Experts of a small language model: 60.7M parameters, a variant of SOAP for the experts.
Below are experts of layer 4 (counted from 0) of a mixture-of-experts language model. Rows are named router (the router's row for the expert), gate (a neuron's input weights, with its number), up (a neuron's input weights, with its number) and show model dimensions 0-255. Each number is 200 + 40 x the weight over its row's rms, rounded and kept within 0 to 999.
Before each expert's rows: "mostly gets" lists some tokens that are sent to it at least half of the time. This comes from a sample of Wikipedia text that the model never trained on.

# expert 41
mostly gets: "1", "6", "5", "9", "4", "3"
router,230,184,183,228,188,176,237,213,261,209,235,288,243,179,164,130,231,113,155,210,257,232,240,174,225,269,181,232,270,145,199,216,99,257,232,206,224,239,267,178,193,167,172,178,199,246,245,199,203,228,158,234,315,202,187,235,213,203,214,204,216,198,139,218,181,218,190,182,143,177,205,187,270,203,199,276,294,276,199,230,215,231,146,213,252,170,186,199,219,183,214,142,138,193,199,218,199,229,211,129,188,231,167,250,172,139,170,206,233,164,128,274,201,295,228,143,217,179,200,184,199,157,209,266,216,255,157,202,206,244,198,209,209,210,187,214,167,152,200,210,241,212,154,156,259,216,179,160,260,108,141,213,174,170,225,256,196,207,175,175,293,197,210,290,224,183,156,168,215,186,214,236,168,205,156,134,259,128,196,185,119,195,216,145,154,224,159,210,214,192,172,205,152,189,190,182,271,221,213,193,187,171,199,192,209,101,213,151,256,282,234,257,269,241,194,188,128,190,163,210,231,196,150,189,149,202,213,236,281,225,162,150,167,137,188,207,176,215,182,187,279,197,130,213,250,254,181,195,268,188,194,143,215,248,205,165
gate1,204,212,156,211,200,216,182,162,192,123,190,102,184,197,211,189,278,193,182,253,228,287,213,229,191,201,229,253,219,229,191,126,139,234,196,255,232,164,221,295,188,190,194,256,225,175,199,227,207,201,221,140,172,191,182,132,194,222,212,253,244,242,153,177,200,150,278,261,213,282,192,214,174,157,257,195,219,131,171,254,117,178,212,249,270,156,183,192,193,203,139,151,204,184,173,178,177,208,157,236,171,261,135,273,251,259,129,185,131,228,149,207,201,189,246,187,175,212,226,169,179,177,149,224,194,185,153,203,203,202,170,264,186,173,285,256,250,187,233,284,173,182,220,228,243,208,192,199,207,219,239,253,178,169,198,169,214,245,185,215,173,134,191,182,193,263,226,160,248,205,217,206,172,199,223,184,227,215,263,155,241,216,246,192,280,193,214,252,189,173,187,264,177,148,278,155,247,140,162,169,241,235,176,198,181,224,219,231,225,219,108,149,189,231,229,104,284,201,151,224,229,190,103,194,209,174,225,164,175,213,237,113,212,215,164,234,196,235,208,203,177,159,166,172,172,249,187,162,240,173,163,320,266,248,261,245
up1,204,169,182,214,182,215,121,173,159,234,202,206,181,211,187,203,161,173,199,251,215,109,141,180,173,195,168,338,271,181,153,219,235,186,254,203,215,245,158,183,206,258,245,218,235,227,162,251,251,237,205,182,174,135,171,228,244,162,170,200,183,211,159,205,169,185,147,120,191,228,225,182,195,211,126,204,252,235,146,192,223,178,236,225,187,211,172,180,179,169,228,251,184,206,256,250,192,136,223,234,191,222,238,162,176,201,272,150,253,232,265,194,235,208,234,241,257,184,225,228,168,167,140,224,105,237,191,187,218,192,220,163,184,216,212,222,221,205,163,189,237,202,241,167,221,176,110,188,243,193,181,172,231,166,201,116,212,244,203,227,228,149,267,195,200,127,161,142,86,137,203,175,264,154,195,259,188,180,194,199,198,179,207,196,198,267,225,140,133,205,211,125,179,180,187,217,212,275,226,189,174,245,191,219,234,118,159,210,177,157,289,243,243,128,189,273,181,156,190,174,108,192,185,211,246,183,193,183,260,183,144,193,244,275,223,185,269,222,178,268,211,235,196,205,174,87,194,182,198,207,233,131,121,183,190,296
gate2,191,134,263,237,191,262,247,219,84,156,159,204,220,202,168,185,201,189,230,265,231,193,151,182,226,255,167,139,201,144,247,186,297,233,196,208,232,184,179,146,210,189,187,229,237,204,280,185,278,194,216,256,191,69,271,210,203,246,170,204,225,188,173,200,206,215,225,231,217,205,210,221,157,176,188,195,184,235,170,254,222,223,206,201,220,328,270,238,198,183,266,208,265,213,169,207,212,134,268,170,175,238,178,145,184,210,178,259,177,193,281,157,205,140,265,224,183,189,212,255,285,216,206,167,175,158,166,274,189,127,221,167,170,151,252,199,208,167,201,228,227,159,236,187,231,175,231,256,238,161,210,196,105,162,200,219,248,246,198,150,192,187,244,165,228,224,212,188,201,225,158,170,208,158,223,213,238,218,246,196,231,191,198,259,196,280,206,232,168,167,246,137,275,163,150,214,204,195,248,218,176,216,276,148,168,160,174,130,186,207,166,181,210,173,190,156,209,153,227,136,132,136,246,217,196,294,254,217,256,229,161,251,162,195,209,204,141,206,158,219,201,189,277,232,133,185,238,144,140,250,214,166,187,239,221,174
up2,197,233,126,186,166,171,208,242,154,207,139,263,203,169,167,197,225,199,150,192,208,281,92,202,229,168,190,188,246,202,202,170,284,172,218,227,184,176,213,235,247,185,152,221,252,186,190,292,216,210,202,157,211,166,190,189,181,267,248,160,252,231,221,221,172,201,162,124,227,236,199,136,181,201,190,166,202,200,203,208,232,275,151,189,141,183,168,177,256,201,295,272,161,122,282,225,274,168,190,196,184,110,247,188,129,227,231,183,271,202,161,120,205,168,223,206,223,136,162,151,180,237,250,273,194,179,234,210,135,164,217,143,179,118,217,276,160,150,206,191,177,227,191,236,196,160,189,241,171,184,261,212,199,180,268,233,149,217,176,198,196,205,184,177,193,249,187,182,140,202,150,192,243,166,231,184,245,98,246,216,189,169,157,192,239,260,222,248,223,195,230,167,224,209,201,226,214,237,154,192,162,257,219,237,254,188,172,237,191,168,191,178,189,211,247,172,270,149,219,198,169,172,151,178,230,210,208,278,213,131,157,221,231,127,216,239,286,185,140,167,142,134,287,220,198,285,206,205,240,252,140,182,175,231,181,252
gate3,175,270,164,228,229,195,170,269,140,201,152,218,198,171,112,233,250,223,198,171,182,179,158,255,210,220,198,252,222,248,270,215,197,192,222,145,188,234,275,261,176,240,180,240,101,229,234,238,186,166,209,254,305,155,189,207,175,250,209,205,197,231,241,168,145,174,281,151,187,203,205,129,249,205,168,257,189,279,224,217,260,289,173,157,194,206,183,204,153,234,201,276,200,238,210,222,201,138,172,226,227,256,148,180,182,210,228,329,191,176,215,146,196,161,237,182,245,145,149,189,218,238,201,204,178,142,164,256,249,172,180,177,202,171,213,112,223,112,218,250,273,178,137,227,158,221,198,232,269,177,202,199,103,140,187,229,143,186,257,172,219,176,235,243,191,197,202,160,187,119,187,241,202,206,254,223,203,178,176,204,210,250,234,154,226,213,217,213,202,139,189,174,170,203,199,229,234,231,294,220,191,195,160,253,187,202,175,175,182,153,170,173,251,204,186,218,172,218,237,183,175,250,177,108,209,226,282,247,162,169,203,169,235,114,157,273,221,160,142,179,164,174,290,199,151,203,181,164,183,162,169,173,233,169,201,198
up3,205,247,207,191,217,152,213,182,219,186,163,242,227,150,182,151,298,199,128,187,221,236,236,233,196,205,145,222,196,229,171,160,238,157,189,204,156,243,205,165,101,135,245,209,114,211,220,215,128,276,260,207,263,200,242,239,150,192,170,181,121,189,257,194,253,160,193,192,174,235,229,155,223,200,212,208,212,239,225,150,165,280,132,221,176,199,152,239,193,151,302,229,200,242,247,207,253,176,254,205,129,246,173,193,197,222,201,245,221,234,208,206,186,153,225,172,275,256,217,116,205,205,177,314,203,149,193,215,235,176,233,213,183,188,212,153,142,170,204,240,277,129,212,234,204,205,235,219,249,221,187,175,149,145,239,194,184,150,235,219,173,173,233,134,167,135,189,183,218,169,219,155,181,229,243,233,287,144,241,195,158,248,191,161,158,183,217,160,175,172,208,164,216,151,124,183,197,185,283,197,238,151,180,187,128,89,243,214,220,237,184,245,289,218,262,187,148,208,269,193,132,155,167,179,195,251,203,156,189,241,184,209,224,188,189,242,221,156,197,208,136,188,255,151,225,142,142,264,170,164,214,190,190,188,166,160
gate4,175,175,183,201,179,261,203,230,306,194,117,222,136,248,142,227,280,201,146,255,222,172,233,199,217,215,238,190,164,177,169,161,132,199,176,174,175,212,173,159,213,206,175,225,198,194,103,200,211,232,207,253,174,194,323,258,257,140,161,158,216,347,159,179,221,217,226,189,228,185,207,179,203,198,166,198,254,256,169,259,236,158,236,221,219,292,253,202,232,248,222,208,207,212,138,199,111,243,243,127,184,246,212,169,193,170,250,237,182,195,179,193,196,152,227,189,197,164,188,161,133,231,205,226,187,225,166,174,176,189,223,177,189,239,217,127,199,285,178,187,168,169,161,221,257,283,194,174,196,230,319,195,222,255,172,185,229,200,231,205,222,181,207,255,191,219,170,132,176,280,162,158,227,238,233,200,219,206,168,221,188,253,249,166,177,210,200,169,234,198,226,270,192,218,170,155,257,231,228,164,126,184,104,131,182,104,163,187,198,152,246,192,162,138,164,243,217,138,195,214,251,202,193,213,201,240,136,246,140,269,212,143,161,232,159,207,152,159,212,245,193,158,200,185,269,188,221,205,193,227,165,166,201,202,189,163
up4,274,228,234,202,216,166,168,188,141,215,208,242,222,245,267,216,202,155,181,151,187,236,250,214,201,203,242,274,246,162,244,269,180,147,203,236,259,191,262,191,197,189,236,224,216,213,192,245,214,143,185,185,228,193,115,187,163,151,261,200,207,180,165,230,165,253,207,201,156,151,189,152,217,178,191,201,215,174,216,129,145,215,201,274,198,164,197,201,171,172,233,196,202,181,220,171,211,251,172,256,287,144,140,230,214,219,190,175,263,222,199,260,194,204,166,157,249,222,191,128,231,144,159,242,175,175,228,155,170,269,241,158,173,121,233,161,150,148,262,243,214,276,166,250,154,173,226,287,198,262,135,262,262,228,295,180,177,195,204,128,164,145,215,162,206,228,214,212,192,135,191,205,189,180,217,168,244,212,180,143,157,139,150,197,258,224,159,210,160,279,214,214,178,236,194,231,233,232,104,209,257,230,245,228,218,182,190,201,201,228,222,171,256,225,214,131,171,267,167,250,238,179,236,146,181,237,229,155,229,102,179,126,288,189,219,206,207,152,149,237,288,263,200,176,170,222,131,197,160,114,236,201,201,222,192,192

# expert 45
mostly gets: " Haleakala", " x", " Lithuania", "ublican", " Lemmon"
router,271,144,141,208,239,159,237,254,208,204,221,243,244,152,179,146,224,159,218,210,222,248,240,153,242,265,157,232,267,170,185,179,133,238,257,137,188,235,250,151,193,160,205,133,238,247,225,221,210,253,135,234,242,172,241,230,211,198,253,245,202,224,136,173,162,198,172,242,122,223,241,246,247,231,173,253,247,264,158,209,167,219,177,144,252,145,223,218,193,158,248,184,168,150,195,252,199,248,249,145,171,198,141,239,187,160,223,190,243,194,176,266,235,254,183,151,178,136,161,169,182,132,196,230,198,232,140,238,230,256,230,249,249,204,213,208,147,122,151,180,237,206,167,149,242,256,144,141,204,136,220,194,191,141,252,265,202,270,237,201,257,143,268,244,191,165,183,184,238,224,205,236,197,257,180,156,257,191,179,144,138,198,244,196,182,218,165,253,228,141,133,162,137,208,254,222,252,222,138,230,241,138,219,211,147,157,200,129,233,232,188,259,217,244,210,220,133,200,182,249,193,221,210,214,173,192,184,217,257,198,158,147,204,173,183,239,209,252,246,232,270,168,168,214,259,200,219,173,222,244,239,154,237,256,146,177
gate0,218,237,227,215,270,214,193,92,135,287,158,211,164,196,162,173,222,172,211,158,255,173,196,208,154,215,187,274,147,181,148,190,161,173,189,163,149,218,235,198,227,141,241,205,140,161,188,179,298,166,202,201,161,199,251,240,214,217,153,229,193,218,167,127,205,155,140,239,243,123,199,260,279,227,240,193,174,239,173,168,207,197,209,169,127,242,201,182,153,237,157,168,261,211,158,187,192,231,245,160,199,186,241,232,255,96,199,274,186,200,236,276,225,119,189,238,244,181,146,206,221,89,215,226,304,131,224,174,213,150,210,179,163,185,222,179,230,160,163,229,204,202,131,246,304,190,226,164,224,154,226,208,114,208,158,152,200,172,149,157,158,220,196,131,182,162,216,170,260,215,253,249,128,157,220,163,225,241,246,207,146,209,149,187,250,154,219,192,233,211,156,164,155,171,207,241,250,196,217,275,183,153,215,213,192,120,227,226,188,185,237,178,128,211,204,216,134,262,130,236,242,212,173,159,225,190,204,176,192,121,202,211,165,142,206,177,185,192,145,182,231,202,221,212,189,169,205,233,187,209,227,161,173,195,161,158
up0,116,176,154,260,180,184,218,158,193,276,192,205,149,209,171,211,210,147,165,178,185,262,156,126,283,203,197,230,178,185,255,147,186,163,200,187,243,151,183,223,201,194,230,242,144,149,172,179,126,194,238,202,204,264,213,170,243,168,162,157,250,249,127,142,205,230,226,183,179,203,123,190,215,269,142,205,156,263,218,172,133,209,227,176,211,161,240,127,189,166,185,217,295,225,226,224,200,218,143,231,279,117,213,229,242,230,224,209,205,181,245,262,225,183,123,200,149,269,178,209,215,235,252,187,213,216,202,213,241,240,225,236,177,150,138,144,195,181,243,164,263,181,240,170,183,201,124,191,170,188,233,171,183,177,256,137,173,238,228,185,185,160,212,164,277,203,259,206,260,175,179,166,234,170,203,196,220,154,203,185,212,264,230,190,245,226,204,194,247,273,199,161,237,259,178,174,237,151,179,241,223,189,172,226,233,189,161,199,234,212,212,236,201,199,280,182,180,142,199,86,183,165,131,200,122,279,221,257,234,134,237,230,256,140,226,204,276,199,257,200,165,196,191,160,167,123,267,176,195,166,299,189,213,156,209,157
gate1,226,206,271,176,181,255,229,186,185,213,171,184,257,174,249,259,204,152,215,185,178,145,166,164,128,223,268,186,207,187,203,159,152,221,243,248,189,209,285,163,187,153,222,169,144,158,212,168,224,177,142,167,150,239,251,200,160,212,160,176,214,285,156,243,285,194,209,181,187,172,219,253,209,226,166,260,198,190,230,170,171,190,252,183,140,289,199,134,170,83,187,219,236,187,155,154,151,200,250,243,144,217,172,197,150,149,255,205,147,262,186,239,229,223,239,243,177,222,181,195,202,219,171,78,217,199,175,157,132,299,207,177,231,175,210,195,232,207,167,215,196,187,252,180,219,115,171,210,229,216,206,246,209,157,133,165,263,163,264,126,155,249,173,221,227,253,192,174,179,227,178,213,215,196,210,260,228,226,205,218,258,185,180,193,267,237,191,234,200,211,239,258,191,222,209,208,262,215,129,191,239,230,172,166,152,139,229,176,216,234,222,149,180,197,184,263,207,259,154,147,139,212,286,182,127,163,182,193,192,171,171,197,199,196,177,269,211,229,293,220,261,178,98,185,187,211,164,130,159,232,210,179,298,173,181,177
up1,221,142,221,129,239,178,145,147,128,230,209,195,177,235,173,233,192,204,189,230,96,176,193,196,139,178,189,240,198,247,147,130,208,228,201,171,222,220,146,233,203,163,157,206,195,212,217,180,234,280,145,171,222,193,258,199,138,190,227,159,161,205,202,185,240,159,182,219,208,184,218,209,234,142,143,197,180,164,208,158,212,199,256,200,220,197,207,177,212,166,215,191,256,221,216,197,134,198,179,210,220,181,171,215,138,143,238,165,255,123,194,222,168,269,286,296,150,193,226,117,211,194,219,192,159,191,183,154,199,260,190,162,262,128,249,170,149,193,157,147,210,139,206,162,147,247,280,161,229,222,248,193,209,139,187,195,250,172,266,220,158,242,165,224,171,224,127,109,209,233,198,218,220,233,218,230,203,219,197,244,128,194,183,207,279,205,286,183,228,213,225,225,129,209,203,161,242,186,212,279,168,158,263,169,205,153,161,247,158,177,143,170,263,112,248,193,236,189,182,184,151,228,223,217,202,143,190,187,281,118,185,191,261,236,99,146,238,123,229,203,167,241,176,213,176,212,228,286,180,274,222,268,176,221,204,230
gate2,152,261,145,165,246,205,248,197,189,227,210,157,190,147,218,143,199,165,190,150,240,276,230,190,207,185,159,271,235,200,232,250,284,182,205,196,188,208,166,222,208,220,209,209,243,187,142,176,252,232,256,156,255,165,245,273,220,239,231,232,154,215,197,184,249,134,191,142,214,183,160,262,239,214,144,202,218,187,229,214,205,282,241,257,169,165,156,239,257,211,266,217,158,286,234,226,180,176,185,228,130,194,176,193,141,145,218,199,225,197,180,212,230,236,221,194,230,178,248,171,242,226,117,200,184,162,207,185,174,269,244,111,187,135,180,202,274,233,215,196,227,206,165,179,235,167,146,145,246,213,189,138,273,175,267,242,222,141,146,166,215,266,198,116,252,231,159,105,181,129,223,197,225,218,229,149,195,176,244,283,177,159,188,122,165,202,252,276,163,144,238,204,199,239,238,176,238,174,316,215,258,184,235,144,209,191,184,165,144,235,247,183,241,239,173,214,212,233,198,216,193,205,139,223,205,185,248,216,203,182,197,222,181,184,224,147,171,241,188,242,295,151,267,184,284,212,181,209,158,223,169,175,270,196,208,234
up2,226,272,195,181,181,189,254,148,288,285,134,181,194,188,193,206,230,229,251,171,259,233,170,141,174,248,217,208,207,198,230,263,225,185,202,250,172,230,77,248,203,167,222,155,233,231,284,233,220,142,257,216,211,159,178,172,281,212,240,192,162,196,217,195,218,133,175,207,228,222,166,257,223,196,130,207,200,224,195,224,226,202,235,236,235,187,244,212,252,153,147,148,190,237,211,178,129,177,208,168,188,142,198,199,192,195,201,225,250,206,181,183,197,178,221,167,215,165,137,210,222,194,178,216,174,148,221,172,118,180,246,212,204,193,176,179,266,243,275,207,187,226,224,181,249,160,208,131,158,223,191,243,177,136,150,250,218,174,175,189,180,104,207,173,207,230,192,150,186,209,261,98,245,263,162,134,207,150,298,211,225,178,179,103,241,169,211,266,175,182,159,217,167,205,269,126,211,234,339,218,169,231,182,228,197,165,152,211,95,242,170,149,195,152,182,205,200,213,222,245,156,226,138,234,195,187,169,257,226,148,186,207,221,148,159,219,244,209,180,186,195,179,149,185,201,207,154,173,161,246,223,278,139,162,282,210
gate3,231,137,158,245,170,119,196,180,250,181,179,215,201,169,215,199,133,203,252,171,206,150,230,213,213,259,209,210,274,192,190,200,179,169,144,279,154,307,189,151,255,202,203,178,209,255,235,220,159,150,268,196,136,207,233,169,222,253,214,120,220,194,224,228,222,213,218,277,219,305,199,221,173,178,213,141,228,169,213,144,228,194,228,167,171,215,182,192,223,191,288,232,217,205,157,246,204,247,229,182,186,166,240,162,174,213,168,206,289,241,178,132,229,214,177,215,185,176,210,162,199,251,203,135,173,214,191,272,275,181,232,212,184,120,231,137,212,235,163,219,208,209,135,212,194,182,108,210,163,179,163,230,233,198,169,175,224,157,321,178,178,214,147,198,182,138,207,223,253,245,259,170,180,161,148,178,184,196,135,187,222,250,269,139,204,224,190,179,192,247,219,184,224,219,203,206,153,157,183,212,208,137,188,218,174,168,153,214,260,222,210,237,175,199,140,212,240,126,201,335,200,134,221,248,179,176,181,214,177,172,230,218,209,221,157,242,202,173,223,225,254,156,263,165,228,208,139,90,219,186,244,226,244,130,284,268
up3,197,217,240,272,258,200,135,199,182,182,131,266,221,199,175,176,220,180,164,165,154,178,146,162,187,153,254,246,183,221,276,153,121,157,209,186,202,169,202,217,184,161,233,326,220,182,167,195,195,153,195,217,224,174,254,175,143,211,266,115,281,187,181,199,157,148,242,201,250,191,241,288,208,224,177,210,186,290,178,144,202,222,171,189,199,185,163,277,294,193,211,170,217,182,248,187,200,189,163,214,228,180,219,209,155,249,235,240,218,143,220,176,157,186,208,204,200,150,234,152,219,250,189,180,171,259,172,151,212,84,240,208,126,226,181,230,209,180,223,160,197,221,214,264,187,196,255,116,188,179,243,229,147,211,184,269,239,206,239,277,147,247,191,204,143,216,178,216,172,147,139,230,257,181,158,255,208,205,154,194,164,187,181,148,227,223,234,193,226,191,174,228,184,247,186,179,145,242,176,133,169,214,169,217,115,186,209,156,172,204,138,221,207,170,190,167,168,121,166,183,210,143,233,240,256,310,172,245,225,144,256,150,237,98,161,200,216,169,177,206,153,195,159,269,175,199,168,188,229,217,183,210,272,193,131,181

# expert 73
mostly gets: " FW", "ić", "incumbent", "ović", " www", "According"
router,262,144,145,197,232,139,243,260,196,195,220,237,252,156,170,152,224,160,214,205,230,250,251,147,246,260,162,231,268,169,191,176,137,227,250,139,185,242,246,158,190,159,216,131,232,243,230,217,202,241,139,232,250,182,247,222,221,192,252,237,202,230,149,169,166,184,170,237,126,209,240,247,249,229,178,245,252,258,165,216,160,221,181,143,249,132,232,224,200,161,241,179,159,155,181,259,189,254,259,140,173,201,138,223,191,157,213,182,241,202,180,260,232,259,184,152,189,136,150,174,179,126,195,236,207,234,142,235,227,264,234,239,251,207,217,206,169,134,138,182,226,202,169,148,242,260,152,147,206,130,217,195,182,139,246,271,195,262,221,200,250,136,264,237,185,175,182,175,238,230,190,243,200,255,187,152,255,187,160,145,145,203,235,199,176,226,166,256,215,133,133,162,136,195,259,209,259,239,150,234,235,135,219,200,151,146,195,137,225,235,182,252,218,250,206,226,136,190,178,252,192,223,202,217,159,193,175,220,262,196,163,144,206,163,165,242,218,250,237,239,262,165,168,208,261,195,223,173,216,241,252,144,239,247,150,178
gate0,227,179,291,266,257,207,176,170,171,299,213,260,225,233,223,167,214,166,265,191,142,209,204,145,96,196,271,218,170,202,114,306,213,187,194,203,236,240,204,185,190,166,248,201,167,199,246,154,175,230,181,205,171,195,185,205,166,206,192,213,211,198,179,200,140,191,232,250,239,252,148,285,193,200,293,168,152,243,119,165,191,148,180,176,204,192,187,138,289,200,182,196,220,222,216,211,201,215,190,180,201,166,241,165,249,183,251,189,248,276,229,174,279,210,102,184,189,208,196,230,183,163,165,223,106,197,214,224,198,205,173,200,181,156,216,113,211,173,142,165,151,92,237,215,170,195,154,210,189,218,183,156,198,194,207,209,256,207,202,150,207,188,216,216,121,165,160,265,262,193,163,172,196,202,139,199,230,187,167,235,214,237,215,213,182,200,224,194,181,160,142,299,182,272,186,226,218,170,199,189,241,181,163,241,170,168,190,245,260,207,225,191,222,163,216,114,236,206,189,251,276,151,195,306,152,215,249,236,167,123,217,210,206,85,275,218,231,244,190,211,276,193,228,213,170,258,202,217,145,179,166,231,219,171,178,194
up0,196,209,168,223,203,237,178,278,213,132,230,151,217,217,191,195,210,173,250,265,184,224,173,266,228,221,191,264,217,187,128,217,207,222,198,221,154,234,288,156,201,235,171,200,106,188,190,223,197,184,259,182,259,104,227,230,272,207,244,282,188,235,201,143,279,181,215,154,258,190,206,248,232,160,212,199,185,177,197,180,195,196,209,231,179,214,200,163,157,155,181,189,135,203,233,212,149,230,128,230,168,179,176,325,258,186,152,262,184,177,219,211,186,185,168,205,237,170,141,193,173,263,232,132,145,152,201,201,191,128,183,131,179,191,183,194,189,241,178,214,267,186,174,207,217,211,155,206,191,238,198,193,213,221,252,123,168,202,244,148,170,237,165,248,209,241,220,234,186,239,256,306,205,196,164,167,209,234,206,143,124,207,212,185,226,156,185,173,189,172,215,202,199,261,183,160,313,208,166,213,237,203,256,219,183,231,175,184,176,246,242,222,177,263,164,208,264,211,243,207,187,213,246,142,219,272,118,266,212,262,200,210,283,248,123,226,149,188,164,210,206,166,134,192,248,77,233,281,142,201,203,233,138,220,225,185
gate1,173,136,207,135,202,154,237,206,226,189,194,212,228,160,213,252,184,153,249,188,218,178,128,174,185,222,218,226,196,177,239,249,238,275,180,279,183,218,266,188,157,194,191,226,169,197,150,145,151,197,169,243,182,193,186,219,161,167,249,231,202,171,167,249,123,239,176,154,220,210,168,170,220,195,221,110,221,226,230,196,206,175,172,164,125,193,132,226,163,260,180,194,202,186,253,203,258,262,219,192,207,173,274,282,250,208,245,234,185,217,284,185,247,236,242,73,238,228,278,179,163,210,214,245,307,207,214,216,198,276,169,144,203,166,144,254,172,185,169,249,241,148,195,141,232,211,226,162,180,226,193,215,255,258,280,223,254,217,210,192,248,160,258,178,254,176,217,273,160,253,233,224,214,220,250,204,213,216,285,252,176,189,198,243,172,198,185,264,120,249,148,248,197,151,212,167,124,181,170,247,158,199,157,175,282,178,176,143,196,145,182,268,200,260,173,228,162,264,215,249,123,160,205,240,226,226,141,251,209,140,204,211,169,185,161,170,193,144,208,177,194,233,184,187,239,164,239,226,147,187,211,159,145,181,222,161
up1,250,105,228,191,161,273,233,198,190,167,275,207,213,196,237,233,213,160,220,194,201,178,280,174,182,217,225,223,230,174,285,217,235,213,179,239,193,191,145,217,234,163,191,153,205,215,243,278,201,184,170,162,256,281,232,260,159,216,168,174,211,170,221,289,223,111,203,257,167,148,188,204,249,165,195,134,182,212,222,235,118,268,210,225,237,294,237,199,166,214,165,134,243,252,144,111,207,218,210,208,124,207,199,251,157,167,188,274,172,193,202,155,240,186,230,245,303,165,180,140,157,148,193,223,223,186,167,217,258,191,230,260,230,133,141,246,175,190,183,189,188,222,255,152,212,156,247,211,131,241,197,163,218,247,171,126,279,281,179,181,211,148,170,253,231,189,200,215,193,212,164,183,199,164,161,219,194,211,172,275,192,177,272,276,202,196,215,175,181,221,250,279,223,166,174,179,160,141,187,237,216,168,209,209,183,169,182,123,131,169,184,189,195,209,174,159,193,216,269,251,257,144,128,200,220,203,227,200,198,235,190,251,162,197,167,269,193,210,242,242,179,217,174,171,230,224,208,129,159,195,192,113,203,200,201,117
gate2,251,174,180,148,166,187,257,211,189,220,170,249,191,184,231,193,197,162,198,177,173,169,186,206,194,171,232,192,182,185,278,272,185,236,183,213,251,191,165,202,169,200,186,177,201,154,217,168,204,202,180,212,198,204,256,215,122,135,241,149,213,244,250,267,187,166,236,129,211,275,169,194,276,155,239,231,255,210,275,235,165,182,168,214,222,135,228,188,196,242,206,212,224,204,108,168,232,254,163,282,133,144,193,219,219,250,178,147,153,211,174,195,185,262,181,153,177,178,204,222,187,253,187,210,227,197,151,162,211,194,246,225,229,242,135,189,246,344,205,208,196,303,189,204,205,210,197,157,194,171,250,143,239,232,140,273,160,232,180,176,174,221,191,137,189,178,206,279,278,202,213,170,247,211,227,178,214,198,206,207,134,273,205,237,153,252,196,231,155,195,170,248,227,244,215,188,251,284,216,220,176,224,205,251,169,257,261,174,227,219,179,120,211,274,131,268,166,222,181,222,174,168,149,164,172,238,217,244,234,194,138,201,125,88,230,299,232,205,166,222,208,246,123,287,209,189,250,240,241,201,157,238,209,242,188,199
up2,179,154,365,228,229,254,239,116,200,262,272,148,119,240,200,135,167,185,232,196,228,241,213,111,205,137,188,183,179,192,208,194,228,220,226,214,168,206,257,165,162,216,209,181,222,238,140,209,256,176,161,163,287,142,195,205,179,149,194,234,189,181,202,210,184,251,176,202,170,157,162,236,236,199,169,207,251,166,180,216,208,157,213,215,215,199,157,185,163,183,184,181,126,134,265,223,162,146,245,243,280,193,263,146,212,221,185,175,191,196,240,255,220,226,231,216,98,136,193,216,222,165,261,154,252,239,216,191,145,220,173,224,200,199,146,210,250,155,223,187,139,261,264,151,189,249,129,199,195,137,132,237,206,272,156,228,192,154,176,242,246,157,253,233,153,184,169,229,218,153,201,215,145,182,203,149,159,207,172,159,225,133,229,236,278,178,181,253,132,260,156,177,181,179,245,248,221,169,230,233,168,211,246,244,148,216,189,201,231,182,207,247,216,166,259,245,168,115,214,196,227,194,187,206,264,214,186,201,148,155,220,183,245,205,237,181,193,181,232,171,194,157,285,196,200,151,182,241,129,203,199,249,112,194,238,185
gate3,242,195,198,197,234,181,206,207,211,181,216,198,241,239,251,225,167,214,269,175,164,170,173,162,167,196,206,221,141,201,239,191,239,207,151,147,188,123,146,144,180,195,251,213,238,219,218,154,234,161,194,162,177,93,253,241,192,141,178,193,186,167,200,277,193,195,249,124,204,268,232,258,212,114,270,209,177,288,132,196,215,141,163,242,158,211,176,213,224,231,209,151,163,226,228,184,132,329,202,221,189,145,74,220,253,125,185,158,215,154,175,198,208,122,185,214,202,153,194,215,264,194,232,161,248,177,170,224,191,168,229,189,179,185,159,313,252,173,201,114,215,223,257,147,248,255,169,230,217,227,205,268,184,238,232,204,229,266,196,138,224,257,252,179,213,218,234,201,245,184,203,183,174,205,197,162,200,206,207,144,153,237,122,136,162,226,164,219,212,214,176,261,187,190,173,186,226,249,139,221,133,174,236,131,208,239,245,176,251,254,169,218,143,186,207,223,151,161,200,160,155,209,241,175,218,158,201,237,213,237,244,311,236,246,259,163,150,222,217,179,179,210,245,217,168,226,179,197,217,215,243,207,175,231,255,137
up3,250,181,224,189,231,250,235,165,219,250,195,215,210,220,154,244,219,139,158,229,112,171,145,192,295,185,208,274,209,268,224,266,164,288,202,204,164,163,261,187,193,177,158,201,159,178,246,247,168,203,123,157,199,213,199,276,295,134,133,225,283,118,154,238,233,219,244,197,211,221,116,186,192,216,213,220,216,172,147,203,220,174,196,222,257,191,266,249,226,207,243,155,163,255,158,147,194,153,227,195,218,204,232,188,213,160,142,180,200,117,201,186,243,213,156,174,133,234,132,192,229,272,238,148,198,153,200,235,177,227,225,213,165,109,129,252,163,215,238,180,210,147,212,173,189,252,171,176,149,270,213,202,206,253,198,114,232,204,157,157,232,133,249,182,202,238,224,114,216,211,190,180,174,180,193,186,204,173,116,208,150,206,194,212,221,226,186,200,236,151,180,123,150,189,181,193,140,176,175,169,252,210,163,223,220,301,170,216,188,169,195,198,242,191,158,185,178,157,148,160,158,146,231,195,182,212,201,264,237,269,216,180,166,249,203,214,187,148,220,132,205,188,276,243,184,233,247,215,262,161,165,231,202,209,134,258